{
  "normalize_top_k": false,
  "routed_scale": 15.2,
  "balance_loss": 0.00438,
  "balance_bias": false,
  "shared_expert_gate": true,
  "norm_eps": 1e-05,
  "optimizer": "soap_variant",
  "beta1": 0.95
}
Below are experts of layer 2 (counted from 0) of a mixture-of-experts language model. Rows are named router (the router's row for the expert), up (a neuron's input weights, with its number), down (a neuron's output weights, with its number) and show model dimensions 80-159. Each number is 200 + 40 x the weight over its row's rms, rounded and kept within 0 to 999.
Before each expert's rows: "gets" lists some tokens that make up at least twice as much of what it gets as of all text. This comes from a sample of Wikipedia text that the model never trained on. Tokens count by the router's weight.

# expert 0
gets: "E", " G", " F", " Le", " H", " Ne"
router,240,156,145,132,240,155,204,252,154,207,199,227,217,244,239,148,244,229,241,245,246,235,194,157,154,153,162,167,163,233,247,161,205,177,167,255,154,157,245,164,227,162,239,152,156,158,255,157,151,244,179,169,248,252,189,164,151,154,179,214,173,249,178,154,151,225,147,239,156,164,185,207,189,248,248,166,245,248,247,254
up0,164,195,248,160,179,168,230,185,208,223,209,234,187,264,231,107,191,219,225,154,233,195,255,247,219,196,210,142,184,226,181,182,216,195,124,190,149,191,182,207,196,260,148,109,161,227,259,192,196,241,196,202,205,265,227,194,205,167,198,177,265,163,182,170,194,141,137,110,158,209,255,175,225,243,184,209,245,218,245,188
down0,276,182,162,227,177,194,211,166,217,230,187,190,234,220,218,207,201,186,173,241,200,181,159,158,249,280,225,176,220,303,188,268,227,172,196,178,208,184,236,241,155,237,164,187,176,258,132,205,247,187,175,169,210,289,236,235,204,181,195,211,244,174,148,162,214,233,199,227,242,183,189,153,199,129,157,233,205,130,170,160
up1,190,211,182,227,207,175,265,237,198,256,154,188,200,203,208,110,180,173,276,206,244,232,141,187,231,172,251,184,259,268,185,164,262,191,169,237,189,213,222,213,201,139,191,196,225,253,224,114,206,245,151,188,274,255,130,191,145,176,236,222,154,195,181,164,211,178,209,210,133,206,182,228,191,175,223,218,155,254,246,191
down1,224,238,228,226,240,180,122,218,252,193,252,186,196,231,155,176,145,205,138,200,159,178,189,217,246,162,196,197,214,254,132,179,223,188,140,194,218,217,175,212,209,196,184,190,189,254,249,234,232,196,121,257,200,207,168,237,172,205,235,179,206,155,319,246,259,238,196,239,303,178,202,204,165,175,227,179,189,192,196,142
up2,270,259,203,213,246,202,175,196,226,184,218,266,194,215,192,168,201,190,219,172,263,201,196,280,172,208,177,176,191,211,240,189,183,263,153,207,168,181,270,247,157,225,216,171,238,248,260,162,217,237,193,246,207,246,152,124,99,93,178,199,180,221,173,140,203,188,247,120,214,231,226,127,256,250,245,173,277,202,220,240
down2,199,206,141,216,245,218,206,203,208,214,313,155,234,199,136,233,207,187,214,217,213,215,203,144,251,174,266,155,181,160,194,191,150,214,225,177,235,237,245,249,204,173,205,264,170,171,181,148,172,183,116,192,246,210,155,278,203,164,202,153,258,201,188,201,244,241,160,179,153,255,227,144,213,204,166,279,190,231,220,217
up3,155,226,192,265,179,126,209,291,183,207,189,174,251,183,220,198,165,150,147,228,197,185,266,176,202,161,141,185,191,175,195,242,172,234,182,212,201,240,206,171,77,66,138,177,163,163,208,165,231,213,205,144,255,199,143,192,238,220,227,207,234,189,172,120,186,207,179,186,181,165,208,219,198,209,216,162,180,232,196,197
down3,248,253,210,196,169,209,141,189,126,223,255,239,258,193,171,231,171,247,226,219,151,144,267,253,140,181,176,213,235,174,205,212,237,172,143,239,176,218,153,203,249,224,213,175,286,211,177,217,208,247,173,161,251,173,191,152,219,239,208,266,143,162,202,182,182,256,169,190,194,205,177,237,173,253,148,219,182,245,238,150
up4,156,202,187,281,197,180,174,273,159,210,226,269,241,219,216,219,227,192,168,239,177,205,202,220,202,219,230,179,176,278,216,141,246,173,203,195,134,241,178,113,212,247,168,189,131,155,244,150,214,224,200,134,247,242,157,145,158,173,198,278,260,231,217,197,188,203,110,227,173,156,240,234,188,183,209,172,267,226,173,266
down4,202,123,213,233,179,180,202,211,260,202,212,181,208,221,235,232,213,148,177,210,222,207,272,170,141,200,214,198,250,182,225,259,219,142,241,314,184,122,183,281,160,219,204,156,233,265,217,218,213,239,225,291,152,241,193,142,238,201,209,164,194,193,211,118,261,194,209,174,148,202,185,254,180,298,194,197,174,121,199,232
up5,185,176,180,158,201,176,200,273,129,204,160,215,270,223,247,128,224,210,271,244,224,226,212,173,176,205,171,220,171,243,193,311,129,276,166,189,213,181,119,153,218,182,210,145,177,203,252,136,184,250,153,233,227,204,206,208,155,227,210,199,201,212,188,188,211,276,175,134,183,174,224,213,208,208,221,261,182,272,201,174
down5,240,265,185,187,247,188,213,210,246,202,210,195,218,156,157,282,210,243,238,238,154,198,298,205,227,230,171,199,205,196,215,169,150,180,212,211,204,187,177,195,204,228,101,276,218,134,186,311,206,213,172,198,268,252,231,175,254,197,207,231,204,178,143,185,172,188,281,184,247,246,220,247,142,248,172,205,232,204,296,209
up6,154,224,152,233,192,175,192,279,216,245,174,213,185,177,287,181,198,134,236,196,226,230,167,152,131,206,179,174,212,289,168,245,128,209,212,204,177,236,222,196,277,147,234,254,160,169,210,159,181,244,100,105,243,238,237,184,222,248,235,184,191,227,202,160,176,194,123,205,179,161,193,265,284,218,223,143,221,231,193,150
down6,227,227,236,265,162,233,217,228,165,167,176,195,199,214,169,187,165,170,169,285,200,203,192,158,182,191,167,255,189,182,135,185,210,231,266,134,136,197,217,190,224,187,172,272,199,214,159,236,240,187,164,170,194,207,214,217,153,199,157,209,156,230,233,149,150,174,127,167,186,264,190,187,290,200,200,240,173,216,231,152
up7,221,266,188,238,203,199,213,239,95,198,169,204,208,200,268,167,267,146,296,152,188,175,237,290,114,246,245,151,225,260,229,133,141,135,166,213,193,193,185,187,202,231,208,192,189,209,272,202,140,203,114,178,175,238,208,197,133,103,152,192,190,210,211,163,203,160,243,200,210,199,177,162,192,197,213,169,258,228,251,250
down7,198,208,252,249,215,192,208,193,222,195,232,212,227,218,191,222,284,280,215,195,228,107,240,183,157,331,195,197,165,251,204,144,208,165,176,238,256,206,241,180,166,105,175,212,154,196,168,146,254,203,154,201,197,158,237,231,220,249,243,137,165,145,173,137,139,154,168,195,217,236,188,303,208,264,170,286,210,193,266,164
up8,171,177,234,207,213,190,267,165,208,246,142,165,150,213,189,174,229,253,274,176,209,190,251,196,222,220,195,217,192,235,189,197,175,176,129,314,206,212,297,122,268,240,172,165,91,172,237,175,242,225,221,178,232,304,255,217,202,180,253,208,160,195,245,176,176,239,147,174,205,247,167,201,147,162,188,232,211,200,192,270
down8,218,149,130,214,154,192,217,204,182,219,192,200,187,227,138,248,143,175,209,183,251,167,232,204,173,167,254,141,193,227,199,235,209,195,206,173,252,235,197,224,270,232,216,233,199,153,174,200,169,173,163,241,213,169,316,161,171,179,190,226,176,184,177,276,108,168,262,191,173,223,207,163,168,186,220,159,178,177,256,237
up9,197,223,152,143,208,154,194,228,116,161,284,156,165,245,270,156,279,205,216,199,184,218,225,130,130,175,254,239,162,214,228,201,160,218,148,228,218,152,195,181,173,230,221,183,148,146,253,158,172,238,214,192,172,298,231,142,195,181,181,232,198,207,215,165,174,200,128,152,222,250,130,177,190,243,228,146,169,249,277,137
down9,241,183,169,102,216,253,182,197,277,173,292,195,225,176,232,211,282,203,220,252,227,182,138,201,198,188,176,238,142,170,190,156,226,153,222,206,217,172,202,136,270,155,167,205,206,237,244,225,216,224,191,262,260,251,236,189,128,185,194,224,201,227,219,151,200,223,168,172,196,233,164,264,172,212,250,266,180,206,173,166
up10,185,245,156,153,276,147,151,189,157,161,136,180,247,219,193,124,163,166,249,215,164,235,221,163,179,229,178,117,186,138,185,137,171,211,189,228,199,119,206,182,218,266,273,187,147,241,221,128,176,236,215,273,229,235,200,284,179,175,177,224,169,133,204,258,156,250,240,308,212,172,264,193,199,205,212,156,195,227,233,230
down10,212,171,103,206,222,227,240,213,248,185,234,187,186,71,235,166,211,292,148,172,226,180,254,169,186,196,177,219,233,179,207,271,215,247,196,223,238,257,243,189,160,129,170,189,175,149,250,156,103,188,163,126,204,235,177,208,189,202,210,202,172,225,244,221,170,136,200,187,203,234,183,189,184,213,185,218,236,95,220,177
up11,194,133,191,162,189,87,246,159,209,179,217,242,171,205,148,203,219,231,221,232,200,234,260,199,244,202,228,153,175,191,210,226,176,184,156,252,237,203,273,213,217,179,309,175,210,220,291,137,216,208,189,238,251,255,234,242,202,121,184,211,163,154,167,143,179,173,144,188,194,153,185,208,194,197,107,119,241,281,199,285
down11,215,132,160,222,113,227,209,148,128,192,240,138,247,169,176,209,233,231,158,220,215,349,157,230,232,176,243,216,202,201,160,178,267,216,197,198,283,135,178,186,214,197,234,177,175,170,167,164,185,192,194,194,208,188,276,227,225,269,131,166,251,205,253,240,184,249,224,244,215,220,208,152,234,240,160,182,143,217,289,179
up12,186,193,201,237,224,182,172,193,218,223,135,347,247,241,234,221,198,163,259,223,251,252,227,199,174,206,203,186,216,244,295,199,104,154,201,229,188,173,188,207,225,196,190,161,138,119,254,261,210,186,157,206,200,223,234,200,160,163,179,190,152,181,194,167,230,180,183,149,177,186,205,223,102,229,287,218,277,210,254,201
down12,234,217,214,167,231,241,247,198,166,201,194,202,210,232,182,233,226,236,170,185,195,200,232,220,227,179,238,170,198,168,183,256,154,232,230,248,241,227,259,111,146,222,191,179,198,258,149,107,170,230,218,182,256,266,226,191,250,204,188,201,198,190,146,158,118,238,190,170,228,269,155,227,173,200,209,188,181,88,226,258
up13,201,155,163,264,300,225,243,219,158,217,200,181,229,171,244,199,197,213,255,148,195,187,234,208,144,120,165,222,205,186,157,218,267,201,137,255,205,169,225,210,192,162,170,202,141,159,223,164,176,214,231,222,225,273,220,181,172,146,227,209,150,216,193,195,137,219,177,185,226,165,183,262,247,235,265,184,213,175,210,240
down13,212,145,133,208,177,144,101,146,225,231,171,205,213,208,219,229,162,172,183,186,248,261,198,211,211,225,237,168,231,242,194,156,158,215,218,224,212,288,198,259,296,227,196,298,143,225,201,182,170,181,145,139,192,239,203,198,236,267,179,170,156,251,181,160,159,212,250,268,170,229,137,236,263,141,243,138,219,190,184,186
up14,205,155,187,254,192,204,205,214,127,164,239,215,173,279,175,196,250,207,174,210,237,219,236,203,119,241,218,185,184,136,193,228,249,184,209,311,187,184,214,132,238,214,231,127,90,242,209,217,210,202,170,159,227,227,176,134,228,209,214,185,182,251,216,200,185,165,131,279,171,201,209,229,192,211,181,160,246,241,210,215
down14,193,166,211,237,211,267,210,164,117,206,268,242,222,111,264,126,166,217,158,222,204,189,169,258,174,245,250,274,174,196,243,171,222,156,297,274,212,252,221,268,228,168,256,241,234,177,165,182,189,228,263,134,257,195,205,196,234,158,264,178,202,178,227,208,248,239,199,229,228,173,152,254,247,201,232,140,155,260,251,219
up15,156,214,174,287,198,223,145,205,156,176,215,215,148,231,179,219,188,215,184,177,137,174,160,206,147,212,204,216,175,214,193,181,167,159,209,310,200,191,210,197,210,235,246,173,214,213,230,130,194,187,237,193,213,225,209,175,177,78,220,186,148,131,181,198,174,211,224,228,220,290,241,153,155,274,147,138,227,268,257,268
down15,230,190,131,157,202,239,194,216,200,211,180,139,158,230,173,137,221,288,220,250,195,193,296,186,165,159,207,189,234,171,229,227,192,254,190,251,195,222,259,222,220,209,258,203,182,207,160,132,184,251,190,180,115,214,258,221,197,174,232,260,222,219,240,190,210,243,211,250,170,303,225,238,245,94,183,178,192,276,178,191
up16,243,175,134,221,168,135,221,229,154,230,231,181,200,180,208,140,275,176,217,202,265,141,210,156,162,166,205,104,174,235,236,127,179,209,191,258,190,188,231,222,200,186,150,199,208,199,174,165,197,227,188,235,247,253,224,185,182,174,132,206,170,194,244,159,196,225,189,245,145,169,258,206,193,221,199,215,199,215,208,157
down16,274,243,233,208,116,169,234,141,200,205,236,226,281,181,226,261,172,287,200,199,180,130,179,199,174,210,251,271,146,168,230,182,184,224,174,202,209,161,213,187,244,190,177,230,183,236,223,151,227,87,244,171,166,226,211,156,208,251,141,238,263,246,176,186,177,197,190,152,180,198,209,180,189,219,145,220,277,257,220,220
up17,213,174,183,214,171,181,232,273,133,184,147,165,230,240,207,193,248,200,287,193,242,254,214,214,139,159,207,248,180,165,181,170,201,178,151,231,185,161,265,164,226,152,230,158,190,162,241,207,210,220,135,145,175,252,216,139,177,153,155,189,187,241,205,177,204,219,204,266,217,208,214,176,236,188,147,111,300,185,255,245
down17,139,190,190,196,101,178,171,226,241,204,217,245,154,111,173,210,210,227,250,163,139,212,236,212,150,200,178,204,167,160,220,230,174,211,196,217,177,231,235,157,245,229,243,152,171,155,266,190,255,207,181,200,90,164,165,219,167,218,259,161,180,257,200,116,141,209,236,175,191,161,198,221,127,260,218,163,199,231,233,273
up18,255,200,136,221,229,159,232,189,152,200,277,160,214,156,194,176,215,169,217,202,223,198,243,236,159,232,175,159,126,194,231,211,120,241,189,233,262,231,192,186,188,216,206,175,111,141,213,189,160,189,121,151,246,211,245,186,170,172,192,251,162,196,214,230,159,149,162,294,195,188,111,175,205,273,153,171,155,188,246,198
down18,193,165,243,235,255,188,156,189,152,174,269,205,86,193,110,182,226,188,147,122,194,213,222,186,197,127,146,214,203,176,188,190,169,130,233,201,188,130,177,204,234,294,260,235,146,211,151,167,123,177,171,224,153,160,184,177,243,216,174,239,280,236,228,203,210,197,159,211,209,161,169,320,179,168,267,177,225,199,220,243
up19,217,233,176,174,214,205,196,231,199,309,203,232,168,224,218,218,196,141,247,218,208,234,212,210,191,241,200,169,204,161,216,173,145,192,170,217,201,216,179,135,185,171,207,242,200,157,194,170,208,245,161,202,195,251,227,200,176,179,165,248,192,216,176,138,167,275,157,164,154,203,164,184,108,203,172,210,290,225,277,238
down19,203,224,155,195,185,240,227,168,125,159,223,135,256,195,240,207,161,205,240,212,240,229,180,189,190,174,203,159,243,201,121,207,158,264,138,222,214,161,175,227,193,223,182,203,214,224,146,193,228,245,195,249,192,229,219,195,282,211,181,178,163,186,191,187,165,46,193,207,210,235,164,205,140,210,95,187,244,221,159,196
up20,186,224,146,226,229,173,205,163,169,179,231,226,185,197,255,190,256,148,181,273,244,247,212,299,142,135,125,264,157,171,239,135,227,210,143,233,151,193,240,210,172,222,219,223,231,230,188,150,252,210,160,224,199,294,208,211,215,164,149,198,260,230,158,243,217,205,92,170,237,190,183,182,169,198,166,209,221,202,202,278
down20,268,161,186,181,233,244,285,193,173,210,181,197,262,84,144,118,216,170,211,215,185,241,172,171,186,201,108,213,181,167,262,294,256,221,270,191,227,256,150,141,251,264,148,210,157,253,126,167,109,220,160,152,237,252,216,221,207,205,164,187,185,200,198,228,175,190,173,135,167,186,169,239,222,219,157,207,239,242,228,151
up21,241,163,215,251,208,196,181,230,162,219,200,240,218,264,195,155,274,142,233,211,249,178,289,235,209,191,190,225,231,231,166,203,221,233,148,228,259,155,242,205,215,218,220,270,173,115,299,141,145,305,145,147,243,246,221,170,152,186,203,191,178,225,171,180,141,226,192,171,130,260,170,248,188,232,171,155,184,215,149,303
down21,161,191,182,210,181,211,196,137,156,223,148,151,230,233,170,170,209,163,190,113,188,239,225,182,218,196,218,255,171,204,206,189,153,208,210,212,170,151,95,143,181,151,134,274,90,177,293,175,183,236,172,167,219,214,215,194,292,191,214,179,156,173,172,123,250,269,246,260,223,141,187,164,137,243,217,107,220,239,203,220
up22,206,213,188,138,219,90,171,155,211,223,160,168,209,227,216,204,207,259,222,178,248,178,156,188,223,156,157,212,206,215,196,239,218,214,175,254,195,180,161,136,235,207,281,163,178,186,265,176,238,215,163,238,234,239,214,211,215,176,233,202,104,261,238,168,179,237,209,226,109,174,210,213,170,277,203,166,199,262,240,188
down22,224,184,282,237,217,208,141,202,131,134,222,190,219,194,160,233,192,239,181,188,235,214,241,191,205,161,193,233,160,252,181,249,154,196,149,212,246,176,270,248,144,205,174,220,246,172,136,215,183,235,197,183,198,134,193,211,148,197,197,175,172,240,181,216,283,209,171,245,183,135,164,207,146,213,226,189,214,248,169,183
up23,191,168,113,254,279,229,177,203,93,227,212,274,217,238,192,151,152,216,203,171,222,163,213,184,186,182,208,199,171,260,200,192,217,156,162,345,170,222,165,171,177,306,129,182,158,187,271,152,139,205,179,211,279,269,202,183,201,229,213,197,223,283,236,201,105,255,217,220,158,223,263,126,249,209,227,191,256,201,181,148
down23,236,280,195,184,206,197,221,193,214,225,218,236,207,244,206,191,205,169,162,209,203,250,188,239,190,137,189,205,123,174,178,262,112,197,227,237,165,183,211,134,251,197,167,320,213,218,217,166,267,139,215,224,239,101,202,213,226,210,215,151,220,191,184,163,202,196,115,184,264,220,192,117,205,202,246,263,192,273,168,204
up24,251,195,221,217,211,238,191,243,184,173,186,233,200,246,217,207,222,248,256,195,209,199,171,189,137,199,195,220,204,238,226,147,211,168,188,230,208,174,152,200,223,147,230,124,159,216,206,165,178,244,179,174,263,233,220,211,152,144,196,186,278,211,208,117,139,153,136,250,174,201,151,199,290,253,217,222,230,280,293,285
down24,172,255,183,211,154,208,142,160,181,220,198,145,233,202,254,258,193,129,203,249,268,222,192,155,194,183,325,169,189,246,115,214,182,248,156,165,218,256,254,163,226,151,209,190,165,222,274,241,234,122,289,204,146,198,208,175,198,227,208,171,155,157,173,163,189,187,219,239,216,191,181,169,210,121,193,225,178,188,255,185
up25,221,171,198,227,191,105,126,203,152,226,141,201,234,184,244,221,293,186,185,260,237,179,172,211,187,182,143,175,195,243,190,196,170,166,179,237,173,246,251,169,201,236,234,129,153,229,244,134,218,274,256,174,277,275,182,173,156,162,111,217,156,186,228,221,135,298,161,270,267,173,203,105,175,222,185,169,253,278,195,222
down25,188,201,183,232,188,232,205,185,125,218,191,266,227,259,200,208,226,181,142,170,185,161,156,210,142,249,130,169,129,242,232,192,214,267,163,209,197,302,209,229,155,87,120,195,253,219,226,194,209,186,237,209,243,194,135,267,189,245,230,196,247,151,177,223,204,171,237,199,142,246,181,210,239,213,253,265,191,200,115,223
up26,241,212,174,205,238,189,199,239,166,277,179,244,169,206,207,86,196,223,291,241,213,139,275,216,236,157,195,164,209,223,288,170,207,218,150,300,191,233,222,195,261,149,190,211,238,222,262,249,185,271,216,172,214,191,186,272,167,128,214,239,224,159,136,160,223,135,139,195,162,168,90,236,213,236,160,214,163,218,248,245
down26,189,259,261,255,240,147,189,164,177,174,234,208,174,275,213,196,229,190,218,206,206,151,181,238,234,241,206,225,205,149,98,151,229,235,200,202,183,171,274,137,171,205,239,185,168,213,200,169,300,147,161,190,124,199,249,116,189,192,199,196,161,211,156,219,166,189,219,181,135,203,189,158,171,225,209,199,196,81,204,227
up27,222,190,190,237,207,163,245,204,190,172,219,270,183,228,235,237,251,247,217,239,220,295,153,178,200,242,165,243,270,203,244,116,216,242,166,215,157,178,265,232,223,180,243,214,234,158,299,156,201,257,226,168,217,225,228,246,171,146,187,274,172,173,217,201,158,182,169,222,231,173,238,197,291,272,230,216,232,181,198,188
down27,208,205,192,247,221,219,178,246,152,202,317,134,161,181,186,191,222,219,226,148,183,211,150,221,244,127,137,195,198,140,227,239,177,217,219,173,161,189,219,215,232,204,199,146,175,219,124,179,172,172,179,179,176,274,230,157,180,229,215,212,206,200,152,153,152,206,243,190,97,178,190,162,216,166,214,172,150,258,166,189
up28,202,217,111,231,218,135,228,186,112,224,209,214,212,235,165,192,282,148,250,210,207,159,187,277,164,170,159,135,191,191,173,174,290,183,154,199,219,207,195,202,199,224,182,150,153,88,219,175,158,206,193,184,195,244,239,245,168,145,198,198,197,195,196,213,261,192,201,212,139,225,213,172,195,204,167,200,212,248,240,166
down28,227,227,219,253,131,285,199,158,241,224,136,221,223,189,157,223,163,207,165,145,178,212,151,204,209,161,166,166,183,169,177,134,189,102,227,205,213,171,218,282,190,156,111,130,188,265,181,136,165,182,240,256,172,174,173,195,180,191,191,264,245,220,250,198,168,201,202,222,151,166,198,229,159,200,192,191,192,220,226,224
up29,227,239,223,250,267,138,118,211,122,122,122,180,186,167,189,172,176,212,181,299,235,257,176,169,204,170,196,125,146,187,239,198,209,235,154,202,162,189,279,190,164,167,191,250,126,194,170,142,192,187,256,190,179,239,192,265,154,157,141,158,194,170,196,188,171,159,172,183,159,251,153,256,142,198,189,154,208,158,227,230
down29,272,243,207,187,183,192,217,226,165,150,235,220,153,274,200,200,167,209,170,195,155,165,257,236,212,220,188,221,214,146,160,145,248,212,185,139,185,252,223,198,177,234,270,151,174,129,253,193,148,197,150,202,147,152,238,242,191,166,215,222,250,221,287,299,257,273,227,181,189,154,190,184,165,261,193,240,222,289,187,232
up30,200,235,154,188,226,224,209,262,150,176,255,221,157,181,234,167,244,199,167,193,216,202,231,173,147,205,185,191,256,195,181,233,249,119,158,186,170,219,180,161,174,132,205,163,238,131,337,172,230,214,193,233,207,210,198,159,193,129,183,182,179,188,200,209,189,241,189,193,123,209,212,203,166,253,240,164,197,252,159,234
down30,297,191,189,271,239,171,194,115,222,195,232,219,193,157,111,290,209,213,142,193,245,204,249,271,224,228,228,199,169,188,237,145,174,268,193,211,138,160,269,234,177,238,266,135,166,212,215,216,159,154,177,141,221,197,187,204,171,208,246,193,202,182,227,223,168,179,214,176,175,209,164,266,153,141,171,216,152,235,187,195
up31,148,254,165,274,203,210,224,170,215,176,215,190,208,271,223,138,228,235,183,204,230,200,182,242,238,179,175,159,222,255,186,158,236,195,158,233,222,164,284,126,253,203,146,206,153,210,201,159,201,291,214,236,183,266,236,171,192,275,241,157,159,258,249,182,232,175,192,250,174,192,199,164,190,246,210,189,210,234,254,219
down31,170,224,152,224,202,156,167,238,206,184,180,222,219,202,183,196,115,204,190,181,211,227,175,96,239,208,189,195,252,244,141,218,200,212,192,180,262,176,145,272,152,195,229,141,249,234,243,231,218,221,268,245,214,177,216,195,193,174,194,155,149,246,147,198,139,171,208,201,98,213,151,232,158,300,186,130,221,229,183,191
up32,174,162,213,156,196,169,190,234,169,163,235,222,211,223,259,113,209,176,205,203,261,229,198,176,183,211,132,165,190,229,192,211,198,169,129,184,184,151,255,237,199,250,243,195,211,174,208,179,245,276,269,193,246,175,201,101,204,132,191,188,146,227,219,168,125,143,165,215,157,188,150,196,171,248,129,190,276,256,158,241
down32,138,231,203,237,253,179,148,235,131,207,226,223,231,253,205,235,174,199,288,216,136,221,164,183,225,183,287,211,206,267,131,219,177,196,177,194,175,155,129,203,181,203,167,206,254,176,198,171,217,260,226,161,237,257,173,224,226,203,220,208,234,216,201,200,189,185,227,165,216,187,184,148,192,157,216,177,177,258,160,215
up33,200,154,215,188,247,229,165,244,154,184,204,181,141,261,192,187,156,170,229,211,211,233,172,250,187,196,175,175,176,222,170,236,208,157,144,204,219,191,215,180,164,207,222,187,209,182,204,211,231,250,209,212,286,211,176,127,188,138,157,229,240,273,198,192,157,172,169,211,167,203,174,113,218,238,200,88,238,249,201,155
down33,199,173,198,134,162,177,201,183,212,214,203,199,186,208,211,171,233,245,279,183,188,205,143,242,243,146,268,163,229,146,227,238,209,90,244,225,203,188,234,174,156,202,250,257,143,201,160,156,205,200,143,249,200,238,200,243,264,191,212,176,197,232,202,187,146,164,228,124,188,158,202,177,199,189,201,222,272,230,227,254
up34,261,271,173,232,205,105,228,296,224,249,144,205,195,219,196,192,203,172,210,183,190,172,131,173,164,165,179,232,183,228,156,189,160,222,147,203,196,215,254,259,180,171,243,149,174,180,254,193,160,219,153,235,224,232,210,259,168,149,232,239,124,222,217,201,171,154,214,209,213,148,187,211,200,193,155,240,227,171,166,207
down34,234,175,159,231,224,258,223,187,204,165,249,182,260,192,241,180,148,302,189,202,240,205,203,221,215,170,146,216,193,234,190,145,201,237,146,219,197,173,117,184,118,173,203,193,157,198,212,162,173,200,171,225,214,208,218,178,158,119,123,179,198,148,202,182,126,241,251,256,254,163,182,261,138,161,195,175,245,253,170,182
up35,181,135,160,185,176,183,262,222,126,271,238,272,186,139,225,101,162,200,227,215,203,124,159,182,175,185,143,251,141,127,118,166,164,167,180,136,252,199,132,196,195,157,211,155,184,144,239,156,234,262,191,139,213,257,208,174,215,253,210,278,196,196,138,139,235,161,203,243,191,237,193,185,215,206,168,212,188,218,174,214
down35,240,185,142,251,211,193,130,220,253,236,213,108,171,203,269,232,242,173,138,251,287,205,263,154,240,213,169,215,193,201,227,209,186,177,234,187,235,228,209,194,258,171,149,242,233,184,270,245,167,258,191,250,293,203,211,180,184,149,202,179,167,157,153,254,213,175,208,139,192,178,166,253,141,237,181,184,154,141,252,204
up36,249,180,123,262,210,173,213,244,135,209,160,232,221,216,207,147,289,202,255,202,259,237,202,231,150,196,163,220,241,203,239,179,184,211,126,265,224,177,303,207,180,239,215,215,197,139,192,126,275,249,205,201,240,200,192,177,187,220,213,241,166,209,210,200,191,158,156,241,184,175,211,197,162,176,174,182,189,192,219,220
down36,202,217,217,233,148,236,220,205,167,212,266,251,191,201,230,201,123,243,166,202,189,169,201,186,264,224,229,178,232,209,160,194,217,231,207,219,225,182,197,227,300,156,221,202,209,184,221,244,138,208,185,198,223,203,302,214,228,188,259,184,224,204,174,213,103,241,176,151,134,249,260,223,219,213,155,202,132,218,145,243
up37,149,203,250,183,151,235,206,165,227,150,219,172,311,128,194,186,174,199,184,229,231,229,167,143,225,179,174,251,228,201,171,139,190,131,121,310,137,155,253,199,147,239,183,209,138,188,166,138,132,202,189,194,224,300,202,194,205,227,256,209,226,224,230,180,152,221,153,190,197,215,221,170,187,207,188,118,207,164,227,196
down37,248,203,230,136,182,134,224,226,186,198,229,116,199,113,195,163,209,227,227,209,228,178,209,181,173,232,180,202,160,240,174,200,165,156,226,222,150,317,197,236,261,246,219,192,213,263,252,139,155,116,204,229,180,213,247,189,180,203,167,217,147,150,201,177,194,196,195,236,333,186,218,106,189,148,149,235,219,241,133,226
up38,265,179,173,222,202,232,167,201,187,233,172,159,170,145,230,155,253,187,233,221,245,236,229,201,133,209,217,226,134,259,181,157,158,193,143,206,192,227,155,225,199,213,201,150,161,135,196,161,181,249,171,189,192,235,186,152,121,221,151,200,161,159,244,167,166,221,130,160,185,155,224,166,191,187,221,174,174,181,250,139
down38,120,176,251,257,304,209,184,243,207,241,233,210,229,213,177,229,110,196,182,224,239,176,240,179,211,228,148,200,271,189,219,190,195,191,172,230,263,268,223,189,219,232,173,244,255,191,194,232,255,152,233,227,226,206,242,268,234,148,167,193,214,187,228,207,261,172,132,180,286,178,192,216,256,157,205,249,238,148,120,187
up39,175,146,213,191,263,154,171,249,197,214,218,247,108,186,243,206,267,181,191,185,173,202,189,224,120,269,193,220,205,205,200,243,243,195,186,208,204,121,174,215,180,249,217,197,224,117,147,188,188,265,243,183,229,199,251,204,178,217,205,264,146,209,215,173,150,210,95,204,187,226,172,240,239,164,141,181,180,175,214,220
down39,228,272,235,235,186,208,226,186,206,208,263,175,181,178,235,157,196,203,168,252,183,154,219,170,304,173,199,193,273,196,199,187,177,151,217,109,173,147,171,207,224,193,148,206,175,250,192,234,217,221,133,183,166,157,116,201,195,205,220,191,225,207,139,217,147,228,155,206,183,257,112,205,232,146,153,209,280,193,106,143
up40,218,250,156,208,254,174,255,191,92,257,221,210,184,247,147,190,255,149,206,190,233,131,214,113,189,192,199,184,185,203,183,161,154,170,174,223,261,236,182,201,219,238,234,207,149,230,281,233,167,242,192,196,235,223,251,252,230,166,197,215,133,185,239,134,112,142,210,227,210,153,231,213,229,228,248,131,175,189,246,177
down40,190,160,218,267,170,150,165,223,237,231,255,171,244,209,217,185,231,193,177,224,206,133,212,209,174,201,264,158,129,267,186,229,174,239,167,219,197,163,271,261,128,213,264,184,246,193,152,201,182,225,210,177,224,217,217,182,209,310,163,195,172,211,307,283,184,198,194,105,147,186,149,190,190,147,164,238,179,207,131,181
up41,171,167,136,181,165,101,171,185,127,184,241,200,116,191,215,192,195,119,197,220,217,90,149,246,205,235,223,264,174,257,255,186,201,199,217,283,136,127,170,175,188,160,182,236,229,165,191,145,146,209,170,171,323,231,291,200,191,125,252,231,250,160,208,181,188,219,184,227,245,223,209,173,209,168,167,190,223,225,231,212
down41,181,203,177,159,214,213,207,171,222,218,249,252,219,185,194,192,228,225,137,215,173,160,314,195,122,204,162,239,244,170,193,271,240,198,142,219,167,268,196,137,216,205,238,197,214,193,221,200,172,271,259,231,187,184,162,250,171,196,181,249,251,141,240,145,122,201,218,245,223,219,184,234,127,175,134,200,168,203,208,95
up42,161,160,194,186,285,163,207,205,155,221,223,229,199,254,191,193,224,110,166,264,226,226,166,251,183,187,128,205,172,272,222,159,191,153,263,196,155,258,226,157,267,144,258,270,230,92,217,166,156,223,195,102,229,172,212,164,160,217,239,162,162,214,248,189,172,209,169,239,162,198,266,153,154,219,208,213,219,226,195,243
down42,137,183,195,134,164,216,189,190,195,125,201,171,256,232,167,237,275,262,212,258,215,213,175,170,203,189,179,158,193,221,197,252,159,257,167,190,213,183,160,198,245,230,179,212,171,169,270,261,229,229,272,121,186,204,204,181,202,242,171,223,213,130,123,216,204,195,179,240,118,225,179,188,182,166,222,228,181,182,270,175